config.toml
n_layer = 12
d_model = 96
n_experts = 128
experts_per_token = 4
d_expert = 48
d_shared_expert = 64
activation = "geglu"
moe_layers = [2, 3, 4, 5, 6, 7, 8, 9, 10, 11]
n_empty_slots = 64
router_score = "sigmoid"
normalize_top_k = false
routed_scale = 0.5
balance_loss = 0.000239
balance_bias = true
init_std_router = 0.0152
lr_router = 0.00186
n_head = 3
n_kv_head = 3
head_dim = 32
vocab_size = 2048
norm = "rmsnorm"
norm_place = "pre"
norm_eps = 1e-05
positions = "rope"
rope_base = 10000.0
rope_fraction = 1.0
qk_norm = false
attn_scale = 0.177
tie_embeddings = true
parallel_block = false
init = "normal"
init_std_qkv = 0.051
init_std_o = 0.0
init_std_up = 0.051
init_std_down = 0.0
optimizer = "soap_variant"
lr = 0.00736
beta1 = 0.95
beta2 = 0.99
weight_decay = 0.054
lr_head = 0.0205
grad_clip = 1.0
warmup_steps = 200
schedule = "wsd"
decay_fraction = 0.489
decay_shape = "square"
final_lr_fraction = 0.0
batch_tokens = 65536
seq_len = 256
doc_mask = false
z_loss = 0.0001
train_tokens = 216600000
steps = 3306
dataset = "wikipedia_en"
Below are experts of layer 3 (counted from 0) of a mixture-of-experts language model. Rows are named router (the router's row for the expert), gate (a neuron's input weights, with its number), up (a neuron's input weights, with its number), down (a neuron's output weights, with its number) and show model dimensions 0-95. Each number is 128 + 32 x the weight over its row's rms, rounded and kept within 0 to 255. Numbers have three digits each.
After each expert's rows: "comes before" lists some tokens at least twice as common just after its tokens as in all text; "mostly gets" lists some tokens that are sent to it at least half of the time. This comes from a sample of Wikipedia text that the model never trained on. Tokens count by the router's weight.

# expert 7
router:182150206126103087175115088130166125086131079117065126144155151126101132087092098149141126050098107158075117179152145127159164094132173109101130191128115146074135160132117127127141133098144142121169131118108131163156130142141151138105075112131085136060111145132129168095086078165195204115
gate3:116157197150123046137126064112145160056128099145086122161169147100139192175120131159078110145154109092140165098165103095130138107107130154128051122151108118084125151140124165115102075143158122116106146129084138155143126106139154127145076108162114132036102100129050111098167120163152145164
up3:142127092164092093135112094191199078136212117101120138177130142169117160154185140104117099111160108120111134157118171121130090121163131164147069120189100172111179088090117107130148123158167110111093188129100139147090101092129150143124136129139096133136166149148121118081190231103121128117
down3:092121111074182132104103103138137150071099141154062134101130120084147095122127160144134106137143157150136157094171137132094139180080141084096144184167111062123112198188133102151104094170123120144152145126088159118118184111080092175141172133161126128144078106131082081143074067105172166118
gate4:092129118080103152148158086146132082099144093134143098198147134108111115107079174225168137110073152184148124125105085144166135146075136143118175181090124208099144118086141090101120097133108156192171162134136125125126094137148086108082135133132144118114082133144182135127181124116121193119
up4:138097113071195131155108160140161139158087154116116148145175125146149138120135128173169111156108147140128129123166117097152129127144100196140144202086120165066140082082085103116082127141131129125144154153119178143134095115022090100144115119135193087132100170202131171095090121129069141123
down4:096173111145114082123137131076166116131129078182122110163148111172095128089104117140139114133170107131197084120154092179143128126157173150154163155096157122124179137136183063185155115126110104172135170169092076083072109161136150102067132130101113135097160134093141140107186072103155065144
gate5:099201123174133077116105085038094140131101089108127109131155114061115080122116119115177152136100112143125070157181174134180122134139162130075131130128137189143157135153159087139138165136118133117137129104172102159150114154106175089192081104144111121076163151127132162133076102065130178094
up5:160073125184129107183156167174097171151136138118160133112109139125117138120170124186157113157161092148198094181200121180094095172142135121167134114114176111101135098157180165102130137111179163126139151173143101170166124108092144170096125212178085124130112162103106146109091088139160133119
down5:136190156169168136118103126088162117089123121099170170073135096132165106175099140111099195133065135137155151126109066081131187074080120137137118100151104146158120145057145111165152059106136071100116133161132132117084152097099099135093153130123122147063141119142058125189116140137145088137
gate6:150090155137114111108123110114120121208141124155106130158139138089131118105176064124109142119141138180054119175097150137130142160059139077107106156136155168106205134079130158079129143124158111110090163127140131192113135150068165127110122101144092069090060189142142134114050147122107103124
up6:108125117151123086180124137203137198159148139055081127136155132112134170160145150135161094161130122140165155163150154180131099185109129104135102104155144099131183133136161165157149194116153146098182114131121146202080082195127144083130121162098079076115098092104120063127141151128108123157
down6:136099121093117140169127115090136079068103082120161163108155158176109101154146139129129163109135127179135108166108091124184103081082159116145178147103149116110093155074138169132114035181120113157128132132169098146167117122188130163076126089168113139127194214162127150101124086120149155154
gate7:147150174054114137160078159145109100133154109180116093102157150128132167090097127127122181111084102110105124142137184129104189092189105149085087119123103103110134166113130096098060168098136163141160136129127153148120087124109093093155118081154121187183094156093149153082042148127153182133
up7:104140122131139080125124148104151126076113081115148121121114105161080109160112185145079095177178140171116175125096159098160063177092128144094117111059190119136134130151153206133156117108160151088100067146132129161189107137097139079154106128159085127179134119079159083167158153101103093110
down7:133127177085078152136140103152129159174166202165111150127123091077074166087118105088186157127152104110056118110153135146127210097163115126101095152159077129143171144115186102141150131135140140151113153134181140086095122093143134160113093089110094152156111189138165129166064091087135111137
gate8:127138137122174099134093155130163164120139120112103104109114116146120113124101154048119152115110096191195092130182132115202130081077080106112162140133142167113164131134173205126165110132191123127075119112114126046104176125175110158123102183072109153166121076142108117115155114136155169107
up8:164108089110123121121155128165204109138124099127170199145124169157176114099166158128117151139169135145070201186081175184147088152154113124139103106094103136149120140150097147117173135149120150216154132110154111181104067116057133091123105153140096102127129175146124096124098117142163075132
down8:100102135097161157115128137148167152120136131117088151147149162181139171127117121104127144164086099097097027122100139139147110123155062153065174147090153173163120121083129163131128156197121137117146075110114182145160173205110075111126083187102116093124162098089137088133160097141101169118
gate9:168072180153131105081125158082137117111142170135104136124151131121127157049148097157121107093126141080100165140122119140156151058098123128143148158173120142087135170113130203163150124134149084138157152123154213127148076167130134115123095095128117119146139176147208170066127109094197121170
up9:159150163135148105052136149141138087111131064098173103144164116152116177110067084082115176159141155136118136104153132191134152148120161103135119136159084093123122121182110197150137085102083125147183155067197104145187114162104166140122147131156121063120106124125191089166151118131111119160
down9:126181127079135164125115186138136155089152074165138166188086148130134110136178140104138075096087058098144135127155141168094154115131080110186188113121165064099185153134129117175119159110122110100091138162097135128150107096145130100185181151080132152134180124161150180100134168106133107081
comes before: " in", " to", " of", " by", " the", " on"
mostly gets: "ated", "ating", "ates", "ate", "ross", "hed"

# expert 76
router:138174103154153119094084140085100108105138080076052141121095103115155161180129101135099156100111070148057163176155168041119152177121107112132094140188081102129129119139110151150113162100168140139154135114088112129081123165198080095118123131180112153133112088162169125093138125169135155133
gate3:136129160099095119152115126177111117145161161116152121087163130149117138140070113145142093110081155109144115119134146143210135176175093124130132171184070158115130176172160155173113118081136149089190160157124113117115120143099070155176172069161108103106174114138159051115158129119131206087
up3:127119137125115150195148164168146135115155117147129150124159149099083135135095146104050162105177131137085126166136101146108148103146173119143111089089124242101116131138138143069108145145160126134086086117105153139104128100173084091037149105116141127137102121096103178109065071092153096182
down3:148177157155103125130106093189124078116083110112095142132125164112095078107132136080083149118139121127136191133122117088120153129079112105158120146169147185144136090125087049158090114099097193148077110139124113095082151064155157095132135101101099163126118081156065102127085152093055119086
gate4:116073108160143114128084098173127171136182120062061129193081133080109109179119088131078089203124086170104125125126169102114143136129090121108097108135127134109098087165101187139141085116149156117134121135101141179085127140083153141146168134146072067157121145128111140139108144134187088190
up4:172113120124147075145051117102070172085197106122137063180102159128150150086095157117180102086122145124174171151096126126167164187143116136106129120067171122081106118179159169123143158129180126180085131078140135157116107135113134178116160106125093126149102134130142079136176146153179124139
down4:107146134143165156181105096166133150138121180116114126164112084114180114111141161218071171160123132141190143110131197128100149115125167145108130151188102105116112149158214083114159118110135126177147173059132095152144147096084156142203148153148080128126128159103139129170142160099114144154
gate5:153170119103153119093076129098108088130124106160126117081082206162107166151141084119135145128091145134133195090086156169146108137090099114159131186126086096109189114139109079167115165134115094156148093081122139153127119065103095137129052055096148088130163135160125196142105129108106089118
up5:101173172101132197115143147136070144112116166144108120138112102132131176145188143111106112080081074171085140191151112148089111173075090165139123097081145125164180137107130153178143103110159125203051129130150093156174164085079114134080118154159112133096117144157178134137154144139153103134
down5:156076144132141152165157116126145110125129083151155123096183099080113107161148130102171124166091097072189073125181113087170126060170182123087128138163139137089059084152105087117120154163110155116128119165123116110079157156136146132158147131082106165081202110100082140117114062118094128120
gate6:148137117138037085084136106103104112077081114125100142087089107104127163171134129120159106189140189092098128231151125102104098090134134128177078158141135096146187144148120105095152141169113128157116132130075185127120104181141073100149186143162095158151118119180099129131131089142145142134
up6:087096179093204137128089117169119131187103098101102072205122129143079098095127145112118135127114085167127182154100095145153126115150125103136141129090180181102156118162161144148114110140080128141101064122158101159130149209125183150135078156155162183147085076079145127145108122123118155146
down6:152134115132111095117170115142143119145060170149084083107119146156137149135124134107083105088094101100112110114136141093163052150158116154132115077172128104113108137094113106069071130146162196152144145087110138137138122130097050053126147131117055100101103056138097163139118161177067087141
gate7:145122127137109159112121115113152150158158083090121144138111155092187192135125101121155141098115149165126109129120108037104070168077076049159100108106079076125149087140129106145140110153122183199074170123121109103149108171208119140086133114144116123131136124147107111101171085176105175140
up7:139120141117127101112110197116111167133146191161099135050128095184160170113143167085110113079148089135093120114128137157056073113177074112155102151112174118116059136144133192158086109101147135053153102116101131146134098127158156115119107092173141121053178100137141127128154131168114123104
down7:088151130104111181116113143084124053159120141107135092203121114122183104108113103123115159150109122166124132147083116193165097144171119141100139101181131122112195166120178120113177126112146097184096130123137095069165062112159164186130128135153151106128154185078111098070113124187104148145
gate8:120219112112120132131039097112063087122083157123134140143121148132108106080133097096146113162165178157125088129087128125178130135144144148117124140102106204171136180091134116153107143184143135153161144117148152139138146210114127110156146148160113064076127123174167131106156190097163166165
up8:106207128074114175144158116160202126188077143176149128091091150124149124055124113173104171111120141131124178163146112101107095116117160124114091095123141128114159151141137114128120126143100159131057148122090119149143161083145096152190111141109154141179119136157098156126219161059167119101
down8:136175149106101114112140054095081094120176141132126139148076171106156133066087092112086069118151111114066117097095175084144084113094110162129128146122093105102138123061120101173103070120189136112139132100078123125144164149156133111110196126109133113138164135193132143083111076168184124136
gate9:146160119123092126041142118144174104105138130086102125123197143106116211114130105145102170125081116130123162190139121154098174126180114080180148114121117104135134182177131159164116186081114115129105163096097153146137109097096113157143104140147168065131152095130092151042112112144061128111
up9:138151132136144135127100109132146111174119145148103087040115094153089082167162126139147152104065161106086146120155112099100062165150093102104109188200113153135076154117089085082153145120127136121175125107082183148112122114104086096139120133127136054147147147232146133097119139111099112157
down9:065173150105161086196214135142110148106135118164090091179122144137084107125103100082131118135168112145122049079188126172077125174142113139166108136135120137110056147158159084088129153142129131097142136103158164134162128151121100118107120152136117169143146140112161082087049102117094087145
comes before: "i", ",", "a", " (", "ia", "o"
mostly gets: "ć", "č", "hn", "ball", "н", "š"

# expert 22
router:156180162092111086103090115100197155089142117130052117107090163077107156152067122151082164096122112157076168173131120112149132107119139137113185155135125146081107167134096118127196105088120163083154153174054149151172145120171103150171082081118112112158103140120153127149097103169150124109
gate3:139111152089137097148124139126149191106156140146093127098112158114183167149155070084092108132107118105068139204127133113134154135113091109147166150173153162119116117115092174120203073143168097101187156058134167141103084113128166111123197115141178147075101139132146082094113182133095099144
up3:150107148132164147102144084156145139187107136147163161112114148147090129058163102150119104082097135081112097191078136173118096078175130156119125148214076124130102159157087071089122079116143157160136106150139140162116204149119130138121116114189113087180107158134122142182165107160163106088
down3:140140129124118105111154157129151142150163136169146147181127162106164088154114159114147104120067156156181097121138129185090089080101151073140120076110177168180033136112158165088150160117125069153117132152043163098126146125175138199118107106179109143120120114126153137120125174101084090133
gate4:104094163093158095127117208090080117047136114191129075090184117132138115146106137107130171140045127203100130157154150092129098120106136148181156140143131160156159178128152120088133131152076121171091123105089169146099127133109120170143112069141139101103139167158089181116171107102115110127
up4:134167157118140123116112143116063080166179154120121082208163132155113143102115129156132157165091102121124136127083096077147185127119152131104113078114151129108126150108143082125096159200123136107064097104141190134089126065112165154035156162146127139151074107085159144139078158160157111135
down4:139087166130102136152141047079165156108140111139052193167107150162142156160105176129112119088209156144146176110139157103133093133102092078161153116119133089108105092119171182084108165129148153167143145185115156085145143112129180210138143123126128154128080149131112112146071102131155130123
gate5:087149109156108126119132128105126174098117165110181141166085118117090153141156094115158085119039150185102197108134146142164111149093105095152177102115181075080171095130130131100117099107098181127120120077173179170134164162091105147145149077132151097137103182173122097151058107105125119119
up5:170182166059084147134173144064087107117138173169149130104186142126183123159141151116057194123134154105072119143149099146190171118092078184123156143161159169149144096149117161129113137065086157130177093134128178114149150145125092157088127120148105136143132102106119188135127118120096140157
down5:108174084131179095169136147147090086131132063121108149083108118154143132116132109145102123101103137080062093101113086199167165164035125109090162116115127129136113151163121165156157121153050121108150132084171150092128092121128119154123098064089135171117117170077166134151153102125130098071
gate6:136147069133159123120137119119070134110097126135157105157130184156109143084067137132089114090152060157128146116115167106109120151138164103197169199109166119127111113113139127066147145082139149157176169140084168124094193113112132178169116143061153162129151155100150125096115130142199176073
up6:058086128159083112074167107088153079107127134154146168091122059117133133094182144163109126085131172099133146107143113119096098104094114117111098078106092095076126112116065125088107202106130166153087127137096104143154076119087089147121153135136163171113095080164119077063119090130082119141
down6:173090109081077143096133154153123139142121140124068169120160135147129193113188125119131130155099099151109120072134095119095091187138078139189077139201111078073129097095170151087132145121143070137139172108141152094115043189109150073122109163105091109128135139128163119125106125153132145089
gate7:152140156117129120108110111102138131123140125053100090153115168128132136071119150095109102146093166131076098139089159157117132060112218112112129111061117162068116161147074138112148138187149159082082130144122104137199110147140168172073094091140178118125137170126131154199143086173115116114
up7:152117162143158123156100108172182128147144124167106150113092154123045129174105194101128124130102119125101136136107149127174106095100186118174130118148149174097033149169110162151105083176152121067183133103112193148141108138101183142099146150124157132122176110088193123150117071119095120135
down7:081169136105183140096091148152100181072132128171167104192167129077146121109136112103139143071080146117107143178138133112099149108173113142110121153138106154151184134125108096140092137123105182190042094115151082076184123114104087099155162126124132168096172119140104164121162058146140128155
gate8:137148162157123166153096142149096153124127121164130130064154157125086113135153171138132174095081140154137104125095071168051188173130130095164151165131094135092190143103147149158132109094096169111165200115156125056165147109127157114109137160111148128181142207095131128136187146121101077159
up8:129076098138129134143098154099091173122067082180097056080142097155092068110133119143112148094118184161091134179106101115116150121111140104138123129101129115141159100104110108187072196124120069093147131127145082103147105086079144065137085149176152165118122105109173149149120091195142159145
down8:159120070121070085132094191184112193140126130152098133116167112152126093102176117154100124128122108185126074134120126111118113139112143167144169104187118164089127140135217093168076130115148114165122124172183145146098094146172151106117086159115148127057131105151104148082126201149086138104
gate9:096087125108064132165137155101118137125080163135112138165111132106174127156104180201133143082109122165157183093180172145116128122166143158140138049169174099116050121078123129112151161148098130139068221153140116125164130127141073101132089133141125067130138138120164098124151123178156115135
up9:116109204106098112111152099058155119139090137109075103095159154178096107109172162078111152162114116150108083160176083119145114144086151055132102088108124139128135115165202156109128106119142140131135090086143158086124136104163116178103125183130131090120110148079173103179087172119086194112
down9:139148128154121113127182178091131111143110148163091166119185139152146205115152135144164159132090134119167090123042157173172142149199181115124126156184111095188116098153133154135131174107146109132135093144110157116144180169066146091173108122167109145119131163183115162114107072184153138145
comes before: " in", ",", " of", ".", "ely", " to"
mostly gets: " more", " than", "ually", "ently", "ual", " against"

# expert 89
router:124169138140165131108121094100194108104107112152091120158112133111180148141130094143161136151033115186099104093152119106161158103159154162155133138114075145091127090183098154109143101146113157153147165162120128131065089181172108110125118134111145131100129109118137103151114092215175218068
gate0:105099134107106126104157170136099138133173147155121092061158110153094169159110120114108151112070195118164038169170168164075152145179117143110103128118048133126092159155130161111119107102092114102131142144123117061085128095150138206138142128104127082075125162121099128135112073099156109174
up0:137154111207088130091202172193143165132128129092094161077051135116114095081083199123132104151121080157151167067143100135141154162111140080185121202116148119126123153184150150142125166115135147135105139098172155116159119180161149099111119130137149077136122137100137100085132127156160136113
down0:109125159155179104139141160163155120152159206105105149138114099153095116085107149120094157128174138177110143145120146125157114142171121125107119142127168172126037135141194143104137148098150111174160119065139067130126114188133076107110088118172120171090135103091118043150160183163132135070
gate1:105173121170067100121120114094168104119064116178081158163097135109063126090164142107090121118142119089107130119159169088138083099086082095178131061113130172109121123135091138104164082165122121141111091131153167080122124156068116126126151158189116079218098135108100164114161131165130143139
up1:164141128130125165147112216111127106133092167105116098094124081161138146113161114109089071069179131130068095137128168157146104113138142128072138136178108137145159144092163058173099129105093164105148142126097094065160145122156082075141124157123064111135213142127170179096106113100119110123
down1:150138115155137152098125093130145124151125075142125118143103147160147112094135138155085129158146146116129166019144075085115121124090147145104082162176102124113098137210112129106156142157146122147168112148118105120125094184143192147114162091135092133124120152156105087079135126189112216225
gate2:162162132131111148179127088088127102067098171129114160079187120133102120083175081088104090098125110112118160127155107146112177076148126086093102190117104163138152103114123091120123110125129159077155073166103136106070108067132127141119108088129095122151036121077165146134134094194134169148
up2:126166144096124113115088128180071219077144100103144102178161075111127180118120136122144082136108154149141117082163141098116154133123102130119123041145092140101109075105099134129136183149147205118117057154138156162134124084151130095109147128148129122076127076110137089120155134151159144213
down2:178137150079067138083116070069101084103096106039115136090103139180110150104090106166189173115119143114163117136149084132119132123156117164115099136169154134134157163090165094129123129115111133135087154157090165124144122133205100144140184162113119135155096161103105115196134158100160060150
gate3:164152106156126141133075122084116095101100142149130060102104137060136062177114134135126205134114098163131138192157121142122143100137092143145132151135065152109214142139078108168131134151096109151138108174139086088096124168136136098191169122089122137141114216123116124134098163097185112144
up3:150104128091155143165129153078172123167134124160139196105167134181192122168113163170148097135085136055118138111107110095093121129141162078158174154105164122176087122061149148081135208172151146115152181142114103181164116100124125133148111133139137186147163105157108143174100092162110122165
down3:157173114186126129153153139117122127151097157114125164104150115115082123148111115143097110121134157132120169130121117071153156151086144164176144133146067136138091068088121145163155094111194077124142169029133121194124122053045146123158107110136142148187177157110129155087134141104106131072
gate4:123164109126148144109097165070140136094133137107083152196162172125178043141092103120129132183147092162145126116137100165040153158131130151085119126147155160103198138135181142106135112055146122049136127141113153133080150153185128153110098130165138075129141134145182151119169152165150122123
up4:136159119123154064089166135151060080082117133156140113166116103133137116065225160105180090192133116142129175077110104121154127162133171104166093116131125158181138140152133145122133164124109140088132083082061115148089181152123110098141111096132184184130103143068122142153153137089114114150
down4:141124124086105158141107069095152148156152155110130114130120109080158166073151106156111120156122110110128064088116136129156158214110095141095057089141110127104211170142114061110154121125137111087145084168151164124111156123180078116080164209128109129124110152141130182137108137197133149142
gate5:127145157098165066108152113079142109120089126135128118107141129173129090099118087160130127113148087119112151122127081121139043047077148081123120171138077100123123067184136102104127104129104140121088145140075081138111077150132135119081173112179134043198136114157178130125148166136160127092
up5:111145173115149132118191119143109160117147127135128147142135104131123141073130149098122108164064121155122164092168102132073120134127088139077153108166090084137131183106083154196085104059169136121162139160157182142168095120160058139150105100128144154121097118131111104118054094071089141213
down5:092105157124129147122120095124070123174155116096074092106189151118140092156114103122191174170107134155137098118174125171156125156145149151069155075133105065134097142149142214093148134123101146158123124201157110124102132109132107149162125191164136137082110072049178149151119108153157117152
gate6:075136114124092098155080081127145174138078126137120127118108183164087115094122161085123115147131086093097173144124133091067131127104121080119123173194130083132163181118110177086132171142129107136110125183147107146106107136181211124154122098101081171117121066157116157098186140148186144167
up6:112133161137115197132158146072131089135052126119169139093189116074131123131104104155111148098155139147145096201119119169120091097123137174111117165101090122125137105155159167080113143134095165064159147148139142111088213137088117100149150120168116196142096199122142110162147180122091100158
down6:111174184131096105177106108062134179140127125146116104172150109023126137141154164144132118164145123140098165149107129151163132158152063112157077167158094188140161134109114121063105120145113080097087176143120084188084124140120094151123157111076117134138124074095149111170170101123155163154
comes before: " ", "\n", " —", " A", " R", " S"
mostly gets: ";", " /", ");", "',", " until", " League"

# expert 99
router:136110116123140120146117155104162065126109152115138144080106192068159159142072090153133164163140089207093112183152210119154128103133154092118115143140117136119113130124154111134119116144120165151071149099148113083100088137130085136150120122128133107095069139148172155100119125142231211081
gate3:116147125126158062095143093102101095095083120135132139104078161110104133138136143149083172181102126158128129152127165098153092143106121115077129125198121164161165104159119123148125088127145101094086171110198151089070203173117163144064098184101123070075096118102176147145115097112131094097
up3:137128125142108141142124153153207098178153150162162178159137121178113107110171128106176150183156144109123107112172191141151122072134125101074053125220099156152093160129099132146118060118155164162155140140130107177125145121129116130157118105124144111101081119073138136136154124051173170165
down3:092146077122106079123147153145070164078146089127151104087131156130120075111103092068116156105146128128152179105110068107110073100209139100126143115163179122092102143155105101144114169094155160131105160089097104099198115125090118120118093180127137118138096135133131060133141120082175057085
gate4:117160116146166134182145138167144134156117124066156146152131148059121207148153079148159109102209188126113100156176150128156096132183121139128134168104159095088127108092158127109138121058174124132195096113214135109098153115090124167150118149107133174076106080123134121156140145134109134165
up4:120064092102075162131161119134134188152041124127140166098103109098120117108147100095089178114157142182058129163160136114117151151197116107142142105138125073124099102110149147122128087119084108058097129124161112119108137142107099118125138165109159114055097175096202067106161156121149135096
down4:136154113148097107097135143061066111131149179167112107118089172159117104139090148140125134175144091097119130153110140109163158107096117141105212121124168171130170087103167091205195147116166107088126127111142149182122097081126132176176120170120067097140108129088089170078074116129140104114
gate5:127130141119149135137098160122159184117075169165098094141131134166129111085114108098138150170134080091123190176152122124172143173095139154127144130171047102102110076094113134135209134123157139094104107147165127089069168156168088122123041159146160127098122083106116139146124114155195169090
up5:119109149143126145109109133138152190130129165061126155188095147118182189120147166134098147115215096153096103135078155135123096162131134161134058130150146172154132122112109098154126120209122169103102159133135102110189131109108134154126107149143143117114037101111120117078222146128168140148
down5:198149142139145098118131105079126119156101114063149078125176136138113051088168142170151159112100183103167106110181070109161106118103153128061134043166123137101075144140148134077095137095124089135141198109179119167113121107110186158100159097130121093152122127128075115137113124113133137147
gate6:131104161149163121090130121120121168137107141199160154104197103091118107092144151147098162099168108123147226129146101111138161150155126133066104091110082100068155187109147164112167059155080053162080120081152132140098140170117131087127136119093120172106153121123127122134166087158159115146
up6:168169109103134021130104095181071173065106083134048114144106139106122104135153165106113145188095142092127142136156156082095105116108095103121090088136137137116173079169115087120166107140090104143110112151140113108126103094076149155158104126138180160140123148206105134170168135112159138145
down6:147120202145171082129148114114111139136110098129141090111117145137167105121117117092083146160113106112106035082122163149128099114119116147096111086117140158160111077019150117095162150130164142150151172110132145137118109110126185095166101108113064078104213176085101096134168133149147159146
gate7:111149111170077096088082128127104158103132130101175099183108076109161114120189135151051068126105160100134098193120169113113123161103147103138202099136137126104117141076148108125118118125142156146152144091111105112122095176100097133109145091132135127068124186160139092152129047185131113059
up7:147093110182149131110177143118113166102110159147084071137106107131178079121145074113141117101169142155109103100116182096141102160096120084176116059138111112161095136116087188105103101117099080139077097104106126164144150120052076140131149130129119143170060157143098179095092183164137103086
down7:113102122113119163091124143159174099130100070119150142138116129126099132121141194129116159155119106099118081153126136117112118135156106129033092068073187133134126133122154103143093105183117082153108147076125131163087152057099091103157107066110108205054107126136148098138122068093090139086
gate8:102146115191093080170076134157149083158107161113098174134082096128074106128101119114139149108139107141053125167158119123144076148172140158099100128074117116168177109116083132103130074174107117186160126144110104159117131040177118158156122143111124169038109109131083122162144130141121097103
up8:087095151073172148173137141124126127188114103133118128097144165129096118093112114086164075085092151180173190060146104141120147163155118186196124112119110168118150187142144117160123105059127130100144090145092110112195125118093107144077182110154156187111091153115098154125112160111101160152
down8:147144106068100123097128147143099140106106126194090087116103145104150135065125110074133115102126150162132167116141150144151164190171104161118082096074143145080226150126156100109150146149172151123094141041191132108174073086091109120128083115113182134135121119156138148122137131170164145097
gate9:149107115135090152156130133124177126106157125096130139094134178136204104100155138159174096096169140207110071118119142139116158109143119211177110114117189138141122105100108158122139189145133094053114135126152067175127138091200121116074101095103085126091116161138156140178139143118161152084
up9:067148105170132170137183102131134123113109132119120144144142109070171096140116189119119127153093092103097128162127173177171083088090139165167159163150086131122121099117139070155124140112128149116132188122135178137182097082115114165092155100111139110074120189076138108083182159188170166074
down9:111106133145121093072099115117085155148113123123114126136139185136133177088138111130082111084158122118138164022083138130170117125150085139154106087139168112110146122155146073180129175102147183120192119101135131148110080131083139031124124119138079091120082122140060097147079142179130116116
comes before: ",", ".", " of", " and", ":", " in"
mostly gets: "ts", "ens", "ards", "ins", "als", "istric"

# expert 14
router:100150128162170154145111198126121103073115105085094180143159117090118153085100135144096164083144152217105157188169146153181114098131167161175132142155138135102099154172144136111153112096207124162163143137067104134138081150138133122172107168107115152136055095127159107158106088171127119141
gate3:086167051091115186149114123120081120116103157103121175106152139140151147070110144175123132116158139150138151094138143123204134106122103200141115172204107107156099091147132127132079187051153151150102105094151135105132112190126143145108106104102141120076112109129164089076091077175164123125
up3:090096142136150056085113125111132126061115090116136083146160147101034141142150101123153103133061169104098151139178118101125128147155128074139148133109173073128162116092188170114160113183118120137109146166104123122137103059118128159118100130093141155178136121116106206132166156131095146056
down3:122177184114128156128034135165138127105132059093132064136154149141167130137156126155080112115068176154151117122137142142118114105137139112126147106104133110125121138141136083186082103104114123122053178241175175118133130147107148122125095161143159116093164100117093154132109134060081113150
gate4:097103116226161120117105160161177143122140175083159066093092148151053140141113107119081123130153137090114156164158161188144088147192091131152155114125129098117098191149143131094123066103140157191099165127131134120117119165173072151142127104117185130138111134139086139086154101146179146139
up4:142090104083136206195084113147134113096115064104161146142089162114181136109205119148098166182075116138114142144125166072090184087122134137124029127168163134106120155126126142141149165123118120171172061133096111173119128116125151142131126139115104085103106133100109111185143142165131093134
down4:056143096171198157130116185135173127083120033135163146120210104122110166108153119141127120118120105146132096101140160110154105135145170113174130089118153164109128107162094172162121121115120087103143146120150138208123124128124194073117123174149152166135103164099131101137154191063144118103
gate5:096156130107150139101140180108201080108168164112119100162158125125156060167122084157182117078107138122103155094141111128136102159133106084111164083169129172083109142113104102113156164103127125196137061115103109159092081095127105078097134165209132113130084188128082142144104086136134138163
up5:130105128106119116114186150166155095094139109110093184179169101142090135161093123161152137087099098119139129124112163151183135130180044082076172145115151151116069112144131135119143140137083075164161129080095174137082179118104127172079134145176147085129170057137118124089083108145078132124
down5:138183119156138089125127155129080122122117106152125079104128187150062091088104168145090089105192124143062084166075107137179124117129122185115115060088118096144165153098133147144122129154055081179123118115139090180049132136149105148147115146106140158135174065132142143160166121134141128104
gate6:190072126169199135136079104073124126140155181048168123197157102159133182116141134107153144174106131128085087173173142156122173134157100182144088159137165153125110140152138096117168117114160122110136048128112142091104185098160117131174129082100160144141100097102114108120142142120138140083
up6:160163117178128136075095135125087084131162121137134168179125117084156089070105116123138158106157129169122170166158153158095158124134119197119088137128114158155129101093062163115162074121132142129144140200141100097135147065122102106093131170096117116086153117170177140030159138147079105089
down6:123155150132123117137086071211136109140092184081158136091093115161151108130131137146106099114142136110154093194143107107126084129138143081181180125159145130125071126152136148090113104071142154120091084061113104124058117167063137146146103151150128096123117157174097099182097191120064136141
gate7:067149088095191192176155132213118128136117168123116114129133154079116180106143149100135053145164178112125127163167166127111140128200112145133157082157112113078127091131100161124136117177075159153143162069122103108085096170164089120149140118136185128116139163119116089110100127124076152116
up7:096172071138145135128183115169142072160106113158146148117147162136137148176151121099178109134051171176175095148161103113152090165181130120128126161072100145105116138146133183114131075152128088160136183142143116164157134148071193171122118123139161149082155088184152157164132096068150096141
down7:091137161079171141080098122109116147124122135100158141138111100085148095064125091151104149097153094103113148062143165126049139115161079194167125110144082132147140130111183084116107172120123143090103100139082151123088092155140123104085108143130048119177075133099107159140073173185145163138
gate8:203128130140132111135155121099104141146147141129128124222104187088134088105091142124078120184103168104112070123172084148132080095121102091206121150113160137119150161131116120114175115109177127137098080117110052153085148126179162133149110164186170085123118130113081154135132116091121159077
up8:150070130109111122203138098048097117122062168125205077092108089124136135090163160147139099154079120154185168124116137106116106120130130140090127135163164145175127057092106129133125147161131157085148090143199165082076102132143160108092142102101175152137112089110098125165164142119139161145
down8:165107081095117111156139179130123146159179102136081144127123103080164090144134133121137142114181085107068135182097173125143149110139155101149155162136117119155189081135091112145169140129147140101093150169134238141179182103166093124126109140076130159144160099120143093081135074190158108088
gate9:137162174149132149139160131099144143094171188136105160136143085179095120164105124077114148162109135107080129138151133175142119078122186113188140111112124121075143139107114175153132101056195139168117121152170127109172085161130127086084113095173094155150095206127128064083111163127114189108
up9:146144153082140051132086136146058123121149156210147137200174097145143164163130133089174084062172141147079140082173119110149102107160175171168126131122160133132129156100089135157085115121094157161107147160173120102117113178120110119096115152126105136189178121108170136121100184119158138136
down9:133070101077148127120106080144129129129132169088116194124135099138096103150110147106112112165156141106190136111107129153137043082207138162081096152148108079131147151162124107143203098166137046158123163147094146179153069164059093154139139134124121174129123169139116104114167123126115139113
comes before: " the", " a", " his", " M", " P", " S"
mostly gets: " of", " from", " between", " about", " within", " in"